From a checkpoint of a small mixture-of-experts model trained on Wikipedia: vocabulary 10442, 5806 steps.
Below are experts of layer 4 (counted from 0) of a mixture-of-experts language model. Rows are named up (a neuron's input weights, with its number) and show model dimensions 0-191. Each number is 500 + 50 x the weight over its row's rms, rounded and kept within 0 to 999. Numbers have three digits each.
Before each expert's rows: "comes after" lists some tokens at least twice as common just before its tokens as in all text. This comes from a sample of Wikipedia text that the model never trained on. Tokens count by the router's weight.

# expert 72
comes after: " |\n", "0", ")", "1", "2", "%"
up1:471448483493530520606536498546548446474473452452506457565522527498559423502401523476419473540567551530527559500531478489510541596480578462526452498475532479461430562520477463552518521531454541546435509522526520502398575545584479491543510467492459484498564497543420485519571420526501561487514478551441448581310515515534427504549506600439525447546463587520524455445411544495455484488506493518583536547476540482468492426440499500559495508500470557527662527487584447546477554465401437483481521478500570455473558489558593440487545371470444602517427590452575498511529490521507496558

# expert 76
comes after: " of", " in", " for", " at", " to", " on"
up0:508418584565547548476560422540561532458571530528455469564474502426545422489595546406492415460521430499568422532505508576471481516454472521486526461535435527434585541529512571483487543535565575497468535485507449506571496438511470521511456433481517503439580480546498441541640446502501512529629461490404438516566413506540482468475518411456450456543396484431381449443462600552532525505449542535554520465405524574422461570519527565476420495520468546449501543488432503462439581510464505477534488555530413485445495531560447564421499513445487539518502566484486548460527525486486489586

# expert 32
comes after: ".", ",", " that", " where", " when", " and"
up2:540505504435480508443503538514494521441528588537465432534463499582403529475507483513720539600439455624473458452450481509571497475465576563462518483492449497414544500548504498464512505445457387496542508455540536442461441537500455453517473454522580502468518531473526497509537484506507525522467531504546415579483540418486470559486520503570482642498528486500483477442497504417467504486385563522574499432517557579602556553481499540545488471559474570567558537464503537513574453584441468536583486564471530454504477523539481529425503441499522550447510459584557585546467538614539531422

# expert 59
comes after: " |\n", "\n", "\n\n", ")\n", ".\n\n", ")\n\n"
up0:607508493496531516501511412517566492463574489464505527607503497466483526487435501437556441473594449543545542530486554511427521466506499516517518475502534434426477512525513442457620594449499528500583479502551503552442466423582483546547505466498485491517572494504545588539453554541520506574498507504541442536537557564513442508369538559494527522469442529508419485548460489489498459515465515568417521451436454445440406540438544479513527489476563439370422612535506506583466471554511531362450586487441504558560499495547638496535427522489535460437545520391550495495593521573485547440

# expert 52
comes after: " |", "|", ",", ";", " in", ":"
up1:491493546527467524465594412444440497514479523491494430570480561540483478492471544466386501455464426509562441452485452574495464481397529519442364495535514387523431488536554490519508559485513440501424507472460460447429469442517475523493492455516534496401447500560490492572537533545480455469468482435449478459424422438510377440484438480363449536533459487451485473510519523611497454524485489569479571496548491542502596509432452475509469554577569451423551509473498615528482587536572402498562436494415430496519475464525543544473488569518445460553541551411525566510450418496566515565

# expert 31
comes after: "–", " ", "201", "202", "200", "199"
up1:493488582507485536396496445519500504538508476554461608483490582512486474513586462416484500532477558489492448418503499585562515476535560499463491422576501479510503488519546444535549596498569421531417509508434565572447467479505515491594468515481436392489499447475510508581655509579519473555574484567526517517456518446482435496506435511358540531481442598395473525532526603566507476524529530481593493516402529503566504527458506478487506530557544470462550492510508532520552583501545565487517555438428433501511427488443527485528548431456518447553501478542615563524466408538557406583

# expert 56
comes after: " ", ".\n\n", " (", "-", " \"", "=="
up0:525531532545437528527505505552517556513567512548465557474541479543355537491484503480546557410565459495457467372486500437489559402509557417470425446557505531466414440464503508497536513523449489629493567498453509546528443594419496511561480487492560485528442518471471477516472527571470421477452435408451429551483522465525485504532509424460575517592505499466564520507606507500544543490444454392534603418493496544552483618388479466487525472492540553489482566508540505564519470514540435502426558532555455548604462505535588408516411535524545461487556482468552602532450456540472475527

# expert 40
comes after: ",", ".", ".\n\n", " to", " time", " However"
up2:455557503495530458368527498573536461470546434459481505550464509431486517530499574501515499417455435455555482500473372483495498516480451473597540463467486570427494489577491523450509583570454475505569470493391487519510432545516511420583430505572580475531445466496540446493634450407427527624499530507438531449559453429513533454496446444506474519459509503515582509476517503538455518461479531389543533503539558429533506477503477457457551533409567497491555454470491471522476481449591534539474512438568537570616487548517428486508556579459563438517436451527533408503382489524545404552

# expert 67
comes after: " the", " a", " of", " for", " as", " was"
up1:487550418524492570459539481516613540543540460559474471481540563482441551508509549397452352445409554503552510504486478472448455533434416501523427533504562562555518522483474475509580553423585560467500494509531478435550521477465488403516595585518546473460520549606415532504501494504455460484509545497391549450383442471523480519500493465506539567475421479501498457488531512504490438516512486418530518390527448505490580420528532439513440595369512451491526511487458491507594510481459544496422486505479575506540429476526519497527541471456494505517574467601564565372570462585557487532

# expert 4
comes after: " ", ".", "–", "°", "′", " ("
up3:445510500430529463486518561491556500528496293533469492616447515629497498401535510512550528510491480435499509544395600520515522484550492569545558513513420550490520516536544495427426580458506448573527517472548493456523430489535546531524514615519509437515527458554456491501490498452419514508458444540453444476570501510471516441469431480419387509468582469485518551494578431476428573379526545457494529423521486484464505527624557550605577540562502482503499454496467494376525471560551488513534476586547490444540473441573541472559450478444545455486547453497506494494504447541487456545

# expert 37
comes after: "\n", ")\n", ".\n", "==\n", "1", "4"
up0:500548567506481497560471517504401491535508490543488578508527504534513506463531562531481462561463454492500463530446540540414505559553453574432405537464429498481439588459508502461506493473439451534464561472407630434435554570472539492498525619423534471480513460484456511525519501478497480330457427512477460515452452503505510490402489581533470495519535495363616508409502468432424485448478568477542540580480704468483519539479501451571533555497455518536430458446553540489525483381496479528415468505551459526480426496432497443533486530538510433532483497509515605521497500522538489545

# expert 34
comes after: " (", " \"", "\n\n", ".\n\n", "===", " =\n\n"
up1:610451426515535544506470504441524531542504537500442479465463476498443537500432531363474474442500525521565412432549472467456507427448497498399503424562515457444505514564512455434524541560525519531500479518437483471542584434529572601580397478539497502598484452549507530478488454565404536554402565493619465537485468482557536524512500596462537496452542500511440503639473457504504544502541486560545517484462532530551423602480536524447504469562482543444642461515522494560410498473493494448531549503503468480525600482485476546510511580519502443433457576424470630426549480492470449486

# expert 24
comes after: " of", " in", " to", " at", ",", " is"
up0:490507520574515538481593432418467457464582527451461530457448572429519485519405469458417542536487447451555492546541521486545456455532611450507533461475518472551568521349481466484511561557479519483552464447539512555520560510520544392557458506543439501391501507593512503503465445588631423623469503518454521487493460451536548504477422457458534509559473489519421400420505541602542529516576521416563507522500452531534518581582520493498540477472445456416488579523513451517515549479576450552524525489500474468456450577611594541528504476497417454537558550530524482541579516480496519452

# expert 15
comes after: " ", "201", "200", "202", "199", "198"
up1:556472479499403540550658484508450509510481469496427523524490542486493415466568482382376541477539565541514534461498562566496483504467503492597478492567513486481470467425593488465424517546616439531476573505498487573519486519500451392482570486513520458506537521485463550541494440471502427547480461574494457525467500449502415509475496598503454502542438545519427504565491567542577568465532511562559632361478459507540446553479527485498519497480540512467453507521430591554573473470623474487526545423456448558551451517472614435482484585505498463584460522517582485476496489569501555549

# expert 16
comes after: " ", "1", " No", "0", " (", "2"
up2:489441429488450607500518519568505462508437488485471599487494626466497507399487441478569442466427614531578515539586513562447497407542476469507492456499538418498539513443478511498465557477555526549557462512378480512543483571606457496472520466507436578564417576399493485546574549499505503571521512564419482451521474598488471479500459435446468594544447541566476408475497532480541536519548659556472549544517439415479622497551522483561493443485435479454520543518505478448528501574529462541510465515477506417538500540539546573450548550478509574509491482561476482522505526467501605514

# expert 66
comes after: " ", ".", " (", "–", " $", "°"
up3:511476514518474587407551508449472475560565401466558571505548525536408444476523454469525528451449581550483474447476526550479455508442515542564409464509486456526476592499569418504476550495543519502502505544426476508454523432520471492512511539503499547514521461359418514561497562453491529402541479375550421432461475569445466514399517523459585540540439600499547567521474568547455512466466466526465588489441541593639518474497462548482474549486527464542522474365554486500504488487529447428445648458474485538469488519444488431493481489501405442530494448543473515559444426526554463554

# expert 71
comes after: " |", "-", "|", ":", "%", " |\n"
up3:518576524485426591431576418638539468526473432488434511570502537554514551428609491467496550546455527512437526408535490508506488498472549558463437429579535477479505526506522466388499461512566523496499537440549383546472482453536446511588530554472422460547551426455480494586482500527455461571504467469563599499450563513449409520504461544456465447562461557453457536560629488534538573525508531464424556445387503504442520535431555457543452563469510606494562474403564510593460513491549494437548491493471493536478514526476504503507440428391530440543508515553494583485493496509524454502

# expert 55
comes after: " |", "|", ":", ";", " in", " March"
up0:562455562569436524469546363470458480497507493546480534532456554456564448519432516456472519531514418540565524394380476502446524482518557481356468440487496455430471530469540547502529532503499515534447538445493447531511559384592523573579497525491419484531453419467460515622485493508429562505505465490539558501474494472429423517492421461409476499511467579475488489564538562494499434572496528449438487498590484530523546515453455420541442503542527557481514526459473584593530600449476406507541465424457435448564543480548528444585455470437478457499519588462557544589456458499541428490

# expert 22
comes after: ".", " of", " with", " in", " as", " for"
up1:513420515495506515455491507608471455478442551437476514478476530513506454520557483382553449515545547474453431454612523517485503470500492487531610566608453436462532487453445562487547479513459572528526508642536471503508504499573443597489465520430478485511458525406544562504479510569417506444456480432533545589490499483346562482429425475506476463534498502506482531525535422557517570399504417620557475444483529543456492448570582478408483477525512527396488494444439532596534542508543539585544490435522547534462527560462537538477448492397482543497486495479534426409481487434497490443

# expert 27
comes after: " ", "–", ".", " (", "/", "°"
up3:459448450487524533500548475485401501468481503411551519530478508590468387494406489508448499532465510450568419470459472506493528467511582565554544429476498411583627507491548515489513446512442473455582433552459566543426503482414508499538491478482421480416454522580478483470487489357441543524434490527517512388527518431474488479518502541342519584459444560423469492469574442540472483533542516469516456469535579560530480513523505422545500595496487511442457567528415382549489509448554560557517532540542554594442476555516497422499496556505504511532491510389548482566541544524555565487

# expert 68
comes after: "\n", ",", " and", ")\n", " |\n", " well"
up0:465473510466511481520487464549444500486547455501497458525507568435530505423531435526454502452560508484476512477449480469411531575597474551557472439459423464647600543431489505487589587433547507516539453366583550476411416493543500428469474471499622522485526546513463473479554489498475481439504571430490561474492495456411519465549518499497588476593564517520493540450505620519518595535372488490502517470443630512551500513503485520503497554515499454494557430530486479495576451468511486494564539492442417449413566581489450551532508467483387409535459523456577430571469500495482528460

# expert 50
comes after: " the", " of", " de", " C", " L", ":"
up1:422545528478471488547475415497530503487454515476555592559530488492485592447562552515505449502464477572502521503455515541492485468502460471532517440564529429477463493422556569506523408525361519598530528552587499505529393497496516515516602448567464429503528509524461483532464491466472417448560455513494498482454390437441531479468417419517565562482437392483592553461521537480475448565485627484480551439544437507492495426422495491477452458415499567560585445464581573467449552479559543539476421477503493566640522547553408525482517524540536449521547439500456403549479445493502548498

# expert 20
comes after: " the", " a", " an", " its", " The", "'s"
up0:519525523507516496525526484471564476536519515556385582520509412512499413505564433466461501400517548526483529518492530513450530546481521443537554484535553454439518431500443508509573489549468514539431531545493546529427499495492487545554418461546530390506459466546470443496404568404482403541527568478380523495516578502531460454478499514548441520610455537460517506604483528462457455496554472417528515614510445545465381457490453454528543475465454558470465516534533519491469452532563485487517513452469472361523454482533511443581514484443630465563432484581462493413599563619572471573

# expert 39
comes after: " |", ",", ".", "-", ":", "|"
up1:455512502416472442417459548526486490508478492459434459573448458523568390466580527398444432508447492496490490525475525529436510546449503526508402447515588536502560472488504337424513520567527503519494387489517479470479412529518491461443452444505444483425471499509483510500543526479485488536553510576512506491499504514524483442560513502493493523439494449526458473472475569461553399495385535536566630446541478528499476562555525424551470618460457533533500448491504630474555468418464570540436481564489520473527462548368463468500575525468448507560463420443452405506466565400455555424

# expert 74
comes after: " ", " (", "–", "|", " in", " January"
up0:422380594544529632570536459373460584490502524446406571502459517507458449422419476561482502474485478483515518534485517573562514495524455553499499458475483351583513436509485434484531503523480490496577470552419474455480516479496447464512460593566558479402533533542478532532502507462350494548483520535506532435482525443548522459422497445485490502439458509488537499503563517526445451445513468499613486418479545533483611496586417543448544595587523425542460524540558485572492483472555426549473463421490502556468493552492489459519466471489428541440514552478482423517391503492521515565

# expert 11
comes after: ")", "2", "0", "1", "4", "5"
up0:543523584379557514435417548505520534528535427482500615513425524418520534400510520509564474417467511459496512532598502562391456466455454545496491481552382525435489537424531489481475531518487578591490439565535486525455509441479472474508529431524423453509465539530518507520559502484507512607532512524579471424499552438521494573374498493444508512487455560517535489434479445562442465529516504521450546547415507548461511436512511422521476496498454478486448549481543428621437592468582535424485608512474440508534508445610594524580590486554536563472459538538472534519430467442504543489

# expert 18
comes after: " of", " in", ".", " to", " for", " at"
up0:576488481480460459592508499373509598484630546535452570594455515509540483533468499523437495539526494520403526467499517408440489518539567467438469400467568528519558452571565509447400557481452526565554467513509542529503490533383498465532445494457437534590443516447572527534480542437435537491516585491474490477428591532528512517532480509478550469473531605551510601499494517533505535565508461455457479568473507527527463543417539513543507537469464461571598543496565523469385560450464471467411538459530490603515443517506505457515497529572494493582524455513454520410349437519567500458

# expert 26
comes after: " the", " and", " a", " of", "-", " The"
up0:526487509585492607441525494453520514513513483580470515512497491625552614466523609506432441577613581488577512518552458440389531441469472469542508469445469566453531456466472395441538586608538476562517449539526560453479515580492396527601453444505459501460427474598516499499517565597562473496489429538480462470578414493568471503509472584485440486480473416487540497525533486514494516511488496475463525518453428512598395448453579464538512522496518464506513559485427542480476525492500545548558426477560493503471488546500604374505470521464561476482525555511519628548501485480516491486

# expert 10
comes after: " |", ";", "0", "1", "2", "3"
up1:425466515547464508526503531431436399489547434492502484469581523589454572469546508507532496412600464501418499448534544521428500472552486420508608450554511447530483475435488516578475502530592476483518502452541399401548507474537432510504493436608527465504566668487406560515438543462534522504516568486459463546555499521508479620453525536511504468485541615515462514473504504552418443515478506547497514493516518526479619485486600501567577487518548470560606496456469512541468542522515491466454471478471566493564463500502471533460526573501456451547472491551531472508340500468474555642

# expert 9
comes after: " |\n", "0", ")", "1", "2", "3"
up1:360605484492548535562479451527456460520577526524509514550579565552517531578546560550462392433514527467588465582550504415429540514471472443586507447498539444456506528489478435487504520558452448491495463391514419499540387466461537434496498505488501476541590470532491553557500506583475462534548469575616465441499472468536459460523487467510453486446369494505501460500497543619493502544525595590506576482527452488481525458598536493450559559530553465434485480496454532506502552556516506463451469501481531564596573507485483419545482503465663456574545542503558520561515481466436543517

# expert 73
comes after: "\n", " |\n", ".\n\n", ")\n", "-", "\n\n"
up0:514453575592441511492462412570450506572502536494476498469523553540624515565597497469473570539603428477512417438491486470392487501511481555486477513511530439475567549527536454548426479527505498491510429494524425533419479514555483447536455472535520476404522449560471510518556485560433566531514425464540533446453575349532481581556490477477481530469483513587471531526528519499550485528513443668447517426471453530528555453537543505526475520534580457423480496459471477545521544510417512534515503521513516575552462468440566451475492394496486486496554611570461481534504488525695499474